config.toml
n_experts = 32
experts_per_token = 2
d_shared_expert = 320
n_empty_slots = 8
router_score = "softmax"
normalize_top_k = false
balance_bias = false
init_std_router = 0.0396
tie_embeddings = "early"
optimizer = "soap_variant"
batch_tokens = 65536
train_tokens = 436500000
dataset = "wikipedia_en"
Below are experts of layer 4 (counted from 0) of a mixture-of-experts language model. Rows are named down (a neuron's output weights, with its number) and show model dimensions 256-511. Each number is 128 + 24 x the weight over its row's rms, rounded and kept within 0 to 255. Numbers have three digits each.
Before each expert's rows: "comes before" lists some tokens at least twice as common just after its tokens as in all text. This comes from a sample of Wikipedia text that the model never trained on. Tokens count by the router's weight.

# expert 21
comes before: ":", "\n", " of", " and", " in", " ("
down5:158127128109138112119167069108154156143113088102123158126135091096139140163107131079144149112149123128129106096139166125158100166134142110100104127127085142166150136077100108107142119130129113139107162141135095093102120129093118125093118119127078128106079140122145110117138118114126134121127147124086153107086142137104125118156115111134146098135125152136115152091165133152088117161140122118155156147140131161147133142112128143144154141115191117104111111084141141169143162145125130171086132105076083124131172130156099144149116114154175159157149121118112155112133143160122121099162110115129135178138148112140130143113115127155124117104126106118121114065122121105145147099174088142096100166096115126147163200137139141099097176148130139123199176105162128129113143173128144
down6:126093143145121139183135143074094104145123112088121092165134114092120131170164166105125114145097139102185129107135099132123118071115151129168140139129173152141158120134062128131121138165183129127181123133089126143137105118109163126116113131147159141173101138077116094114150161168123133157110153090158143160135128144123118142170123111124132139102077148118133140146136167130164128157111111149141176114147136104130126084118124145092146110154090168100132128134088083104111157119098151122155133095139119090108148111129091106093162131157130154130145116140124086105098141109137111147155171155099147142115154093139160128189130121131088138136117142153100094114153131131116158113123140113116096135136143116155087091125143150152166116139106130128153122154098101097158153129104152
down7:140109144145124130119079134161159134129134098115135135049153173148150111152115147119097121164129126078096142105119123113087095170157108114080106174133080119147131111175139116131127093144123168134142132163153106114104128125098148154121141101125119141141132122191125136147133150146122089170123136144122091153120151130148161137114094106114142089087070159153134139118150110130179158150100122093101133108130094117123115117123128091136159072126116144108155079109150121143100137118119147105136133129140148109151157139131158150127130166154130105136114128179119168095146136134134134111168128133129130104106126142101122136122142135129150133132119137154104098098140144149153128128108099142142118135112078079123102111115134133141068107132148156111154138130163095054130113143154102
down8:102142151126164126155094167124090149130122109121115145120172103127128162144145084096105167122180134167139134150126120143163098105119100141165113177094139113139133141145135151128157104141084151134124138158108163126174153159143126101160129092115151134077118112157152114141111145141100118146139100163137108140097131067130102107111112159162139146118143134119154125100168162117094195110140162114128121166115159129134149118104127096169194143096153079119108115125126110104139117111079090146152094112159126099127150104116129116132130151129144128153141142116117134109076127134114135133104141118136168160099114127151153126167163126122112124152115115146127123102136156124097109107127167109126111118101118101165137147122131148090123120123161124162120099126118139171090158141140150
down9:148103129145143131126056154123110180115187129129091116105166105161112134113139125141126135138068100154132097106108121114174119128091127082136158126092086141135110129111093125117094154083128155133121126122143126123089130119117116154154125139130071159114161166120087146164145083051102135101108117117179143166144137145170143147154118124154122124180119208104142086089116112157093133138114131141113139101156108117150117145117129104153151172120158121139127175070135096155136115128147142128101124116113132126113157101114145099135168125129131110119076142099153168090121121181125178125131149155117098138128145151124075142100134113105095141091147134149144158087146118135115127143129107140110146169167128155139091164130139122104117161125110122151121127092154101158108166116145144

# expert 23
comes before: " |", "/", " m", ":", ")", "′"
down0:081120157147136097136151133115140119104096124119075132136092131129095099114155125176167099114115134113144154102111173163082133102105112126149134135136152161101060143123120129084113102082119120131137162169133155158140159109122082155149122116161142134121135121134060170108112103148114098104136149111115132142135099157142154151117141168131106133110141116131135092116110149142130096113157141129106137153169145115083094112133134103115106150121124112128125124146156129128145130136137156127126153126102140129172149134120110116169145109100159123129155091108111148103084103133181154136126123107103143172122143116138096132092115143131090146126070119149113117129158068112164123152096118086114116149155144136142128165134112109135157115125124118168103123112129112156130117130151139
down1:117059109139182119153125111149104099098125135175120144087184109127176131095103118105125142110146124139121116088146080143149148152142077128120148144107119169136135080140187116139110110106142098147112136072151158131075119099148099130113115118123146131102143128103103150120108169109085136158159119118113144123142134148114095087158169165131110125132117145107168125156143135089126110137131139178155162151154151142133153121140162127145094175114122122146109148124096153141130179159098157111116134114111113139114078114111112141113108129106124140152128131153097167131086134123136098136149138120143126148104091127126108118138116123136087159145139198101136164113119132130112144157141135125111082118118129119113146161126163168131096139125108139113099120160154133119130145082124157
down2:149156117144097150079123137128111119137102111157164107137116134113120140131136125112145136114141121128141125169083119119146110133097119100130082128165128065149152139095129129117132130114126145096105121120147156118125083104115149135147086154161173107141107117085130103145133129155167126159077140078109147129073116131164119121122149130125134123155137133109127150174146119152157089134161108142115179138113119131141090117082125142155111114111102153105169114078145135149147151128122090167103112131113132133101149132131163124142176130096141118129110138162129098112133133134090139100117091106111110122104120120155101112105103083106121150150138147138197158101063094116139136135119140180125118153161159115136162094132150077143102213142099111145159107126095131139123143168124151
down3:145121137141129147130173100125169116113139088117124133143124116158134137138132114142137122132089117137123087148102154118143125163163118122150128108098126109137098142134144088121162123157191140150146141114126119147120080115149163137080135148135168158123115149109120126128152162084115126123134127100046100132119116139170130138122148126144103104148149118117099130111127154117119147147141137146139151092087124097078169131168146095121114115149104061087139114095128127141112122139126135138113115154151120132104125117153134136165162129159121116082148144117097146166162145131096150129115115097087152155140149117150146121054082180118162103108133185077099141149115159106143104132148126133154136106099110123096129116096130115114147113133159112104120108137074127109146121143122116
down4:110119101141094102124093137089120090115104173134152175122089120097074146154150090113121107161148130126115190099142141168138149140143109144146110149131132146154108134126103139093169151120116152111096137121129121109130111118156157100095160139153149163165123127091166121098170116118138084136115099154134113129143119118129121088159101169153120122088114114124175119154147130140156116107158113136102158132093179171147147153150116152105112111127145099127159120161162135146112141169130096123131125138130119133101131089170133097140130118175159122113094128149153160116120103143120117158084143145132105112133150110155139141147148136110119123138148112132098128121128115121169102117168121159163124167159090092160146120137130153109123102157122094146134133125148125123156132106100091

# expert 8
comes before: " the", " a", " \"", " his", " The", " their"
down5:094120099088191139126169126151145077124188113135124153122124160120135135102138143152130160124139074122157120174122131166128131143190103126128121120126102124130171116099168163143123148132156166102111138095127115117097108102132127141112086127149087104110182143167131135151080132105111149149144137113085129133076120178130123117121109154146089113147135082129144104116093160136091098144111156086153139135127110151124114106088138071135108145142125142106116145162141151106123130090132144149111136139119128125113134115087148088077127118068155105146128132114134110142132118134110104126146116149094163060125099152115147161122106113142111119129158115057150165174106139135177111118090163120122079138132129100176138092149137131090138109100140101142126158141176154092101095153133117
down6:162126149123146134100142152142134147091141132131129149107153117168079116089108160113082108107115156159094131144162118147118107136155163141087179130120101105152149145120118128149084125151119156130139130130134163110125156098130094124105139097155145149163152135130100119128083146111112164108113101124125083137125101135155082103127089170121178117131138101182133107152154150103111153135105118174121117121112128071123163080125157176117119104107101134134129109108143075132090140115109131135090161132097138110109133095108145116122121161160138116134118160132143133116115166125088159145132129100141164136168123085104118145145163127097089112146106094132156111127139189150073120138101165121164138164107133136124155053130133137111155109133108128175159141173132159136069117108101152
down7:151117155166116144161154144175128105104123088100089131122089105139140102134078126110152136136112128103144163101109132089127131118124130102129129091144129083120124110089129195082109096152124140098119092124167149137143166127136128195127152119118142097147062131125151139125118153145165114140099143162118148138112168138133169105144123086134095117092108109104145096153121092153090149148165122107086083119077159134132157120146115116115147078145146129111108100126113132106098173106156122138124142116178098125138108129126154127115130167129102144100105099118122153113142150109092132157125131120108173129090147105154169153147128138154156135146126139114141147130123159111119125148127155186074126125149151139139129143073103136157130129113121152102104135156157178151136100095112128
down8:129088126165113114137092116102126125115145108141137133152143156112109151100156152173139130162134132142109102112133108071181137106087125138130123153134087110107084153106096102135150123107158120157138182130136110116115148136155137144142134126124126149138146119115153107192142193061123085156138197081098143086109140166124128103130150131120138127132124148156088129167145119165092103125127130131155084106152180147141093157131106135123145124149120107134133162128121135152168152094122131127130127092115145160125184177124128099131124112104171161123132138131116166058101122100105115139154097106137122128148107142150143152141133129136145117139104156150138122130125100093151154137114097128106122159119099122151139094119085165132147139159123106105113145124166133122092125126095162
down9:130153093115133138118137107125147117114162150137114124090124119123131144114094094139093132118151121117149120167149096173159126148115132100120137115137093172128147087166143151120139110129147137138127157151129145127137112108147099140080149093146145103075132132147136150149112125145154138070108151118147135108120124136113134166155164136145065115123113106153124184122123090094122179132153127146167094059134155126139127092097145110134093103107118117095159146098147138127142120079137126088125122105118134114115125145120135118121128133107184142120130121142125108165110104076153125107132120191086145164139132099157110121126121177121112123115084106136144114095106149112150125152095128087161091102079100097096090105098145150133126121175140085113113117159092150153106077139168150

# expert 11
comes before: " of", " to", " in", ".", " for", ","
down5:108106109148119181110105158077104170122140132169155134109150136110132138136110140162124134147147118121146141175120144133207103143068101111138130129162097150093096142122086161093145126104149111123118122117113153063125112173086132106110139118143100107119154112110124119171114119085189158128096115114185134074151127099099136136110124125123148158135152098146113086116118133150112145130140141127122114113092170107120146114125123148155103144110164139108140119148120140082113130160175151159105092136098170150082100148097143111131114215132096107138119182131107105103120201108194115114140136111135156124174118151148124122113189127111135105138126148108159106141122135117088131141126152123148147101154130129140109126171117085131101171107114132163143127193153136132143136146108127
down6:142126137146131107146138156147067147095121163172153178167153131106164134154143139125085089128079093152143102147121140099176111093097165138144125072115133113116153074092129123074173121131108100102149097117127099128152120156165117160121120128076160135136114128099139081178095084117170126110134070132171107144167143114158131121159123138184144121153133137151137099107118123167170135163128146115110124131126106133123075124144130179105146137118140126125136140097131145145114137178114108125129135138136126099152130144113087141146174152144124100138096139083149171096121101142117136150116135155116125130142152101105132135146146112127147137133135110169145149151174128104143131143096104088113142077170160136097131118114112118108095143160107145127151131136123153145123113114139188
down7:170145119102170153109083141136114141125155159104144167172174159117134151128090170147146120114127139170143125119133114134126126140126140148130150119117103142182145178150127150147125163160127157121108162132128121135127091128128161122128110128114130114127100144088104105150110124093143136130144136113133092149134143118113141092117113168126151084111129082127156119137143094115082135197153110134145143099109130088124144114091157110081119160138133136102115103154146133118147114097098142160131104139135131116158153046118114164142176116111168104152121147129169169101131126123125164097128100155122090076122149139130111132117176138098143134139098110131116105091115122066130132131082130116102159140119106121074136166111127103146152153139139108159168180131111088119131087144111163
down8:100130122134133121137113113105102120155109158157150128147110147106135096152125141163122108095157136118139112104067141101093146150132117124129101112111097094120138185085140108117102165156140054123144135190134147123108114173115077125154128106103101085156124084125119132113121125109098067083086110160115152140128123119141125115080146130139159119098110154146160102091120112113119134145158136141107107162130116108137137124158122119073116161126093192123137115108116152091141154125112088160155151116118130144086118139184122115179102127134104080112102139107095136111097125130087157124127123145120081174123125130119173140144112137168106123109119103134158126164105121116113102143096079114139140122157142142142161106169163104124148121137115122109148107134075164131162131113110136
down9:107165091136152103084091158116126098127134112096143151126132153133128126111108149114121146108105126103066077133094110118123144138098137171078123137132110092112138134119169091148107146138096145105111141140135092134132102152151138135113134124141124130106195121136138101107176143160126119115150154102136129151088122122136133078156127085083128141132084138130116122149102131099174131132174181178118143132103110106151145177128124121131115137170078080153125122126132129134123163147069127114141133118119078155129156081137137158134116108124144184116137123135106156087152137118088135111125110098132141138111102091142131125125115163103148115090144110134133105153125126159091115135121109160125160137095123120152155135167105119088137148116141114114108160177208119112135078132144167

# expert 6
comes before: " |", "·", ")", "/", "N", "W"
down0:121100091134113087114141117139142126105154086119128155122078111133118111142112154112117112202144136093145105101130124121116113137126109105127114117132145129081132126116129132143093135101128100081114107126137173110150131146169109079091137149099094136130112095106163117162151129130119133156120149168089162148116138104129163163155176123137097105095106126128140140132123147134116140103107163158129095112127097121103099126141087104112122121141144148092142155114109139130111138129139106111140133117155083091069147108163163125162073148108136127101128111163119147137131134141083122103101119110146124119094114123161087156131125127175104127146147131130142102138150162142210163118123113165105147128127133158119121134142168147122186123099124123153132142123105119085133161118122110
down1:116110105146110120133104139159151151161162176162145131132138110111128107135124176108133127137105107154128095146125150129120134126066131205134138113145098143128168095127107120167115126110126110106126118121163106201087140104132127148152144104131091099151154110102123100083099101115071129113091152168144199162153171131116159142100130133148121121111093124133159132074141150160129165105161143141123104099131133141138108108097070129152163110125109125130134103119121082137159119117102120119162158153142118124094114108092169152083141112103106109157122133149130147114129126149149124137110130118169103118079100119093164121131112133129096109160134113148094130172146110111124105132144113111171105167129147142153167126144120144136168089142128166171153087154142122079138090119124091
down2:142149133164119118121137134162130146146153165152111111154145210093128113123152158148109137128203177118116125129127142121130177109141142135121156116127174140114128092156112084095136136099099112111171117092109145154118098173148134195093124128145074122107100133126140127142164142128188110128172111149141152068108117119166080115150130121139120118180160110106136133121149130191109151149128129157113138140120177107135111127148124160127130128121155125103146127105099151135114135140112135155135185141165117144126122177159166153122108128140201173103108130124115136104096116094114128126115127110126100142152116123164145126139141130113107119122111113115150141166148082075133094149118113169135122117145124040171112115095122135116122098103131114117141141156100129132114118108157103
down3:164153097111099127121139131125144147118114126164137147112096113140151120111128105066086157092139142153134130168101153104097117148146095134096135122145172136091106127143179135067140179145161125168111106108128126102120101152126159142124119126132128110138148118133135158141134100126099151091133097119142139153131165105113162119141121102135136137104144134122100161096131148125119135123122123148190138124151104136108174160099050135119158126122162156146169101128130156177154158161096132074164133119116139080107160154092089115116089125124103153117131111101096161087096155127162098143087147108098133132112136136119145172164122115093134098122113121116134105134151120127159114101143158178113110132138098146172100070124095182097116163136131113170132138141185149100089141122138119
down4:138076114130159183148107121122172128151162150118098143107113087099146137121128132108144138129122156128103151163130139108159151116145109110126119155110092167120125082143113112168119168080125164100122114115123179138140109133128140097103145132166078123122155125106128130108166136178095099113113162129113124120141146117160118123109100109113152174126100110108101105123181160100126152110157156116121119184179079108145097158127195135118114153154140128111148131132147137123119132157165155139115105117155145134131155104149103134153104156118099113156134115146101113129118159153134097154132084146137138123110139119142144125137099115159127158087141102133170080112140153161088123111144111141098141170123072119083119151142097152126141126148143155160100133108129162122096115166125139

# expert 28
comes before: " |", "s", ";", "t", " /", " Angiosperm"
down0:132124138154157116113094158119198127145127125116126137113211120158131150123134131167122148074095105101123137180126134151145120118121080098166133085158092133145139153144106094120143149145151143118153133141129150174140126154113092150115143132134093121170133167146099149115112151087171106122142117141171146114160139101172136112171139130130149126158113138110110138107125100105157166112141094142124095151103167108102094134080138129132134100138081147154123129113150131137131151160079115123118118136130134144117139138146127134097132151151115144154139124147129154142098139147125144186152123128112072113163169149118169137159122104134136166115127129129112181102084134139142133093150130136115081151121148135142102120146157137137126090152158133149158134129148085144166109154122144
down1:097159136109139150117143111116117084162057133154124146108163151094117137132121155145158163117126114105107125129136155143161137132165106123147146105098160105155160125113125092110183110131103143133137130186129087166127124106163138127109114127138149156126111176102071096156139050151129122089105115124133153173082144121145119120123111098145162136114146121130143153168123146125158140098157168145103132160115144117105110126127131144152143126087109131132119134188106103110136171144143123140111125103157136101103140100157141134143111143135155104117135117141153122111143128149157151087108142109141143174099127124077133130130133100110146139115127145164157123115112136105159141101150073153146136122124126136096159108127123166101111161143115133093118130131113093104112077100095130
down2:093134125118147119172121180099175121129111092145178110157115181149123117118111111137172151134147138150132135124132151090178150113124112114107138129148114124143118135147105128169118123094143121147116119152138142126100119126217159124115095105144125108130168150141156142143107140117083111137092122110116103097082108150125146123118128129153103067119137165154134139095112151146190126160172158131144133177101111129104127120094107118120173113115131087179146139115126094134121166132108144127130178132152161094167130148128158127165128107149128167142100151114124111139131143182138127108086141116095121181151132106123160147146137106163156106116062116107148134103075114095162093139102142134102124079100155119128143127131068110180136117126107123096057124140121069143170105109148128
down3:162165088133130116115150127131073141122095117164138127102128114110111145127127150103162179124126133103142117126108121114115131135178148174104137115147123103131119132099134201096115134083156104132103080141146111154140124102151114151110156134153169119103139118171123089077156146081124132149094113167137133126175123099119119131120120096136159104141121179159155153119147121180124152174106142099126122136137136118154134142142143130117143114179130121131106155152179090171129148122101119157094130129126167113168141147154114113126124088119111113145129132165171094128115151134121132159154125097101124141147139131131121085109098142124145153086131120150132082129131131097107120150137144141149123105115144152120122115140139093106129148120138137116143116113086138076133095157154088
down4:071128130139117163118124112096109130097163146104115130168104114103129106094158147125107140117089135077161139120133111119100132146123151159114082117155137093132139127159188127124115090123149124132095139153118132145088167191173126154146133129119129173137142117110099125114120137111147143123147126124147135152097138106103113162138117104171114099127133095101129111161156136162145146139090105125178153151142143101127156117057145115106142140145131090152163128138108133151132096137122124114129137148178141077138093139145112137133127108104144095127152156180118098174138101107135134089097114171146165127108107133110123157110138170163112125109121169097090109103113165128127131160140118112119077145116099109106103131142121126124131148071125131142112153130110123141126125167063128

# expert 24
comes before: " ", "\n", " —", " \"", " 1", " 2"
down0:141143135102144127153122142090094106156133108143151107149097140110131123131160098103121160112121123106081158099115139089110133154117175087148100158147119110187099120106115139097152141118191083108110109153157149164158162108125145171119142133101132123142124140151142115104103109145137127134119139050115141108145153147134133125103157131066136145121105109145135114138112174123105166115160099159121128131114172140120129132127138123168144167184119096139121161147132125094118153143135110158142136126139112100110103141146148147095144118087110108091176184131109118129118101137098140120113092133129125157137093150204108116119120141125110140114127108092130062115128133127138149143140142103146136094099118193138104166106150126075142114136090166122117115158140113120147162097117180
down1:105095138077133126166105127119163167153151131193146103138153119105133097183134127148076104111114149168141114134108132133110212145140108142132097114058126141155145118124107126104137134141093126118103170076151092147133132159083137104116115168095133128160131143146154113167120119138132135114086086136153141130141136125102073137085121111151110150117155142110094153131104147140100113082150174116119094107125103119061114141118118125144106116112120105159150104124134159078119158109118142122133106148096148117127098125100115123138138099115147098128108082120090158088128133123115124144118116118130119150077105126127128140120117074132132127174161148125124139146110209138124114094159138109112171136116136103133167171122114120118142162149144115117141102143100146120125174135110130
down2:155145127099115139135137116142131140130150130123162110104123137127116152153109124133151138154110177157122120134142113112131139121125110179097158133136128126114125108082155140151112156117119121121124129141076134123097102112124112118113129119136117094141116110121144163130161142162137106118140100116160190110094130136129110159156087145159158130169138103072176107095101124166170152118119119100139116107164104101094160156153153142155083126128148110077140133115125149128113088140120179143176115149172131116144105115134109128126124124147071142174139174089147131182158174108127103091145118118153117154146137093133118154146147145183147138139129167154167189137116154141129145087104114142113154108141132126143127130116133127109103110120076112105108144109102116129172127130115124
down3:122158113123126143155141164156132118144111137132101126161107131136080104098160154107151125132141081137186153156140104160104086112145116149123129121143093129141089114168128126136159135119105092132108109131151126109132106113117157142150145132172151115133117121123077100116142172113109159126146145106173110123156130141125130130131171094114171155167112106088136119154120115117083130144099082095094109132132154147166117105132129136082135145117118068166160114152110124166194174160125113109126115110109146151098176150187144150097090111134155106098123118133132129092125143119137106122140117102146099123134172143143136136125160078135112146095129122133133125093141106151134131104155087110073152158123108107115132142115143140150130159125122157104120117122073137158111110139157122
down4:114081146160126135067165149100123141122100204154118099146172149125122109155128140062160125112125134148143135144115105111129113152163148119098082128154173170109131081116129155072147134107103117123141133133141141123118147129149127115110141119125106102111157143150101134158148114150153142126161108127149171107118120131112090140103165114095147103123128113162155091133151150132150153079148148151086113139183129141167125123140124158128137142135130109151105140111133100109136145106092103077129137150120137114097157140136139125105104121041105096131103109148122144139120137151119114164143131083122119131161115150102127129148128126097077166105116106162164169162150189155111112126127109122113109121103115113137124130130149099137126120119110137145133144146129130128165081137131186

# expert 12
comes before: " the", " a", " United", " University", " family", " his"
down5:120126153114166155128141084124120152145115160137114176092119137143163120081159144137109150134136093107136097106120131123150100150097153153105137120121133083146155115170160120161136099106098159129157133118083106123135128117128165110094111130165186126116127095150105160165143145141141092113107136132096114144136138149118084093147130105132144101087134121122105103113108142086099118136131183118125108158109105158120130134106135096148143159135144146117132166112124157098168128118159143124119088132104143136120125106126139102124128152120166122128149102114132112140082066144139112163115104130097110127097123129099101099062112123113136163117141095122156138124123107154104107172103121145071154153082124096164130131149122203095096143171122155119068085156117091142138136155171149
down6:129112145168114110098134145113123136112150150097148131157117154133109110109119156144159110104162160112122187122142120096140077112120147130116085166136129172142144095177125119089117118149119141139108145121130129138134114155157111129134163118132145097143085115161140122167105152086105177092099193135089086108150141124132164097099108131100114132122192120127125128142094106164114113120124102130139136126127130130135134111110125140155170160155102088148176131129102118138131102155160130141160118098106130123149104140160113125139164112146098126110144098165150086117153136090133127126104137109146159132099127147114110162163148133107125121100171120141138108126134195142120097146144145150134114139134137153122125103117135121092168130165143091173186136163136109104136107124108085
down7:147110166161158130110134130147088151112110080117103131119164117100124138104194132096124160155097166139094115178141145115124128109129122166145093153140130128139139145088163126121124106119169127168118147135107112104134092100125093130138111164165114207169157137110151152132102159130107142106107087065150105151119090152126138124108130089141091158134142146118158117111096141128170133128109115118116168113126155096154103135129137113173124134145138095129150159128102152115094146135130151179127143134147098109122144160105117113114130156131128150159110122093130151146131147118091192130150087122093129092150155115168137112149151106114111142132133125098148115076090116149141135164126153154156096169140121112109149116152124117155135144143102090112124136159122119134160162120113108
down8:130113119138087133156111122155107150111110162096134130123161142185137118129152144117168134105134154109128082135086122110149167102123118120156082110113145126123138149151170167146099134111112125129141142143138141154137102098134115166085134112132096150149131163140093114135148125109159079129115141149109127118094147144099156110132114163107160147105114175172160067112083161120143111063151092171126126179146128116090126141145146147156138073150127125130084160151124179088121118123086144076130112124107114111122117118112125110097170121109134137128146107126148151097069169122108131151108183134103073149150122104113103066133123143135127134120104111107166150106154142086142096080094070160132142127131196116152070091126130144147148111127139120098117076149151145160102175110134136
down9:137108115097088107158114130132092125151081159123097139114118120080121124078103161148117071142140156139156123136166150097140124126132132089168101160138117118119142079089145151132134107192105133105119154130137141149129115134163114139107119149125151110123149149129099115086131062130132155169103129112125104105141142145154132139168076142124142176118152150113105107082124116160137119167118132147119122105156172114134131101106103099124162159090136126131110136119122103105143154112109069130109110101105107122154134119165117131162144078142138160157094099119064133149150134107124122076103109095115148096109122134144111134128145143140128135125118103169136151101087140143095160102154144158157125166154118141119144098120118158156139117171106103138173109148212167171117140161112135

# expert 18
comes before: " |", ".", ",", " in", ":", ";"
down5:144096152123152181123146112148135135094145129121157129095120131128083107134102120151144116109106147167128125153130117065164129134151102084112111164114141157092115136147131140112141097086103126152159100143124122118145134114120124085159162123116189115096134108165116132119107095149087135150154121125140100161154099094128101102097120181140098138137084100120145103088083116096141122127103154157119131105117153079094136148158096130122127103096132113107137124109162144132108159133107122094176184141178149140146158154106136134145108163143124077206150123077111111127146099098139185101133107114080163128143153175142131134102098102155161114112138103115160112125099138095171113096112125117113152144134122128108167177129124094153106104136151123138115136105123094156112190175098137
down6:109134068140117147132106122165132162147104110100127117104143096117120114142107118123104129130093120153158166140131140170140085171129170134165152109114115121141154123128143176125125145108115196121091063135146090150147130119120131133133124083106118124128173126126097097148128115152157115110122183090103132093132110099161132132075101146100090158143094159123119134143127099080079116144150152149106128164114081126101153120154118099135142105132115133187118156114105106149091122140127134156119140119153116110098093131138099124165130130126126111109076159136152062162142129110165126147131103116139105131166128120147130133137131135141110112142149077117138135090115148142182122172085089133134103159089149084136152104116134076098146096105115143064129146148139136121131116125139113
down7:115173094160146099150145115161104105154155101111105109129160091123091133139129129115142121135115107116118133133123153124073096084118100112130115147125174127135126102114177158102085080115143153096111144131098124096155134136095102145072129153189104123117129149158136117173164120105091169090112120174077137135132102126136090126175121113131138148145127139122140102187128142101144115106140120115147162160171140109136130146134164150152098140113106137160120157168161171117122103124119149138163136128123109108117135129118127151171113155086180126117113145175105126139073143132108136146142102089115132128131108121093123157145115118139149099161156110106118110097146121151160127109092137105148113115175121110105198125138088155118095116170118132111122134121094170115142081127138143
down8:100109093117089098165101104152130106132144140145152129128112095131159125154090136142139118151128138133146136134096077126135172174131113148121108118146107135099096067170102148078150089149085104105123150113120126132121140101104094130131149167095146165093122127098119123151132147091110113110098160148149117132138096160076142091158134140157136116088131162121119105127109092079103116166137107105113129149109128120160077147124147127135160081117105138162094110130099120135141133171124107120108127159119073150149095165138118137140176148079121172143159106136103135130143136137200108158169112102130103139148152139110149111121093097126156114138072147131150116135090141148079100122134152136156127108090097095118128115130137117131101090163128152123113115081139088139145125136111103
down9:155083095134088126148132080140094138114101139146158128142138098132127111108137146110128113160124112109107100124085123146101075149158144123097071149110137169159163138120153136112118106135124095122106136126175128085098144130137134153136111135143103059139138129100155125112115158090146135088121129141124130144152131126110103094118151133139119134131135153128146104092150130127107113114128174108119088163132159097134093154158131147112096131099154092145121121175146105146160120120140119115151173134130135144140120152119155142143134133119118169133111130128130151158109129142118119128150130109097143144067099082109170135132120151163163159130120145145119126135136163123140067110084105140128156154145138113079137169116090109147178127082147129095107134149139129075109095123170135